Weights of a small mixture-of-experts language model, trained from scratch on English Wikipedia.
Size: width 384, vocabulary 6707, 45.5M parameters.
Experts: 192 GELU neurons an expert, 2 picks a token, a sigmoid router.
Training: a variant of Adam for the experts, 6957 steps.
Below are experts of layer 17 (counted from 0) of a mixture-of-experts language model. Rows are named router (the router's row for the expert) and show model dimensions 320-383. Each number is 200 + 40 x the weight over its row's rms, rounded and kept within 0 to 999.
After each expert's rows: "comes before" lists some tokens at least twice as common just after its tokens as in all text. This comes from a sample of Wikipedia text that the model never trained on. Tokens count by the router's weight.

# expert 14
router,183,243,230,159,216,178,172,167,255,244,242,165,143,179,274,138,193,254,231,223,219,192,203,135,247,237,161,215,224,189,286,192,211,98,168,187,189,193,252,225,183,176,204,169,242,153,235,147,172,220,176,227,200,205,204,213,244,181,138,245,216,222,195,187
comes before: ",", ".", " of", " in", " and", " ("

# expert 0
router,177,190,235,211,195,200,182,141,236,231,251,229,137,219,238,185,200,193,201,184,189,245,165,173,225,297,191,206,232,134,199,168,192,246,234,162,254,176,185,227,198,191,204,223,207,201,165,184,172,212,173,238,230,145,265,238,223,237,155,231,179,164,129,131
comes before: "\n", "s", " in", " and", " to", " for"

# expert 3
router,244,168,188,143,227,289,210,187,183,215,250,146,123,300,223,179,240,245,209,184,242,236,192,143,221,214,193,235,178,153,159,131,212,128,149,178,224,213,257,180,172,217,184,181,214,228,227,138,173,194,158,172,226,228,134,196,225,189,222,221,210,163,186,200
comes before: "|", "1", "8", "9", "7", "6"

# expert 4
router,188,206,238,185,251,244,217,187,171,256,196,181,211,211,221,180,204,267,205,280,198,220,184,206,188,251,202,198,199,248,229,170,168,214,159,208,183,192,149,187,172,212,208,171,198,164,215,263,151,168,108,259,213,212,169,186,266,321,175,221,186,224,198,203
comes before: "\n", " The", " the", " He", " In", " It"

# expert 9
router,223,179,227,269,161,185,178,157,213,186,215,154,95,247,233,199,238,273,217,239,153,178,254,146,171,193,198,240,170,194,229,203,204,122,170,218,209,146,199,251,204,144,158,202,224,202,264,165,199,191,176,266,257,193,116,256,218,281,235,236,143,253,211,182
comes before: "0", "9", "-", "8", "4", "am"

# expert 10
router,194,166,289,165,205,234,244,161,216,202,185,232,176,219,202,221,269,172,265,178,160,268,145,172,204,243,148,252,218,119,165,108,205,180,126,125,183,236,255,187,149,153,167,145,174,193,172,190,211,266,155,210,222,160,222,210,259,238,166,188,116,156,230,225
comes before: " ", "%", " was", " +", " is", "°"

# expert 13
router,121,208,224,221,207,224,269,155,148,180,239,224,148,218,211,213,280,299,250,172,174,254,188,126,239,244,169,236,157,149,247,123,223,88,197,166,259,167,271,229,222,139,252,200,222,99,222,150,193,259,209,193,237,247,136,251,240,219,221,235,125,214,217,260
comes before: "0", "1", "|", "p", "en", "it"

# expert 5
router,176,132,224,148,138,253,102,165,177,145,196,157,138,150,275,163,168,297,235,226,208,272,208,127,158,204,200,178,155,185,272,174,218,240,196,124,185,248,287,281,162,219,248,198,199,165,232,222,175,253,189,252,216,196,215,269,183,232,204,250,236,194,159,192
comes before: " ", " the", " and", " which", " with", " but"

# expert 1
router,116,209,193,247,252,136,203,167,166,222,216,199,138,167,250,218,265,271,239,179,244,253,175,159,171,194,155,204,157,135,199,184,161,226,138,159,217,185,233,251,169,144,281,240,231,125,129,105,159,199,172,213,152,199,190,167,225,193,144,261,142,287,138,226
comes before: "2", "1", "3", "-", "4", "5"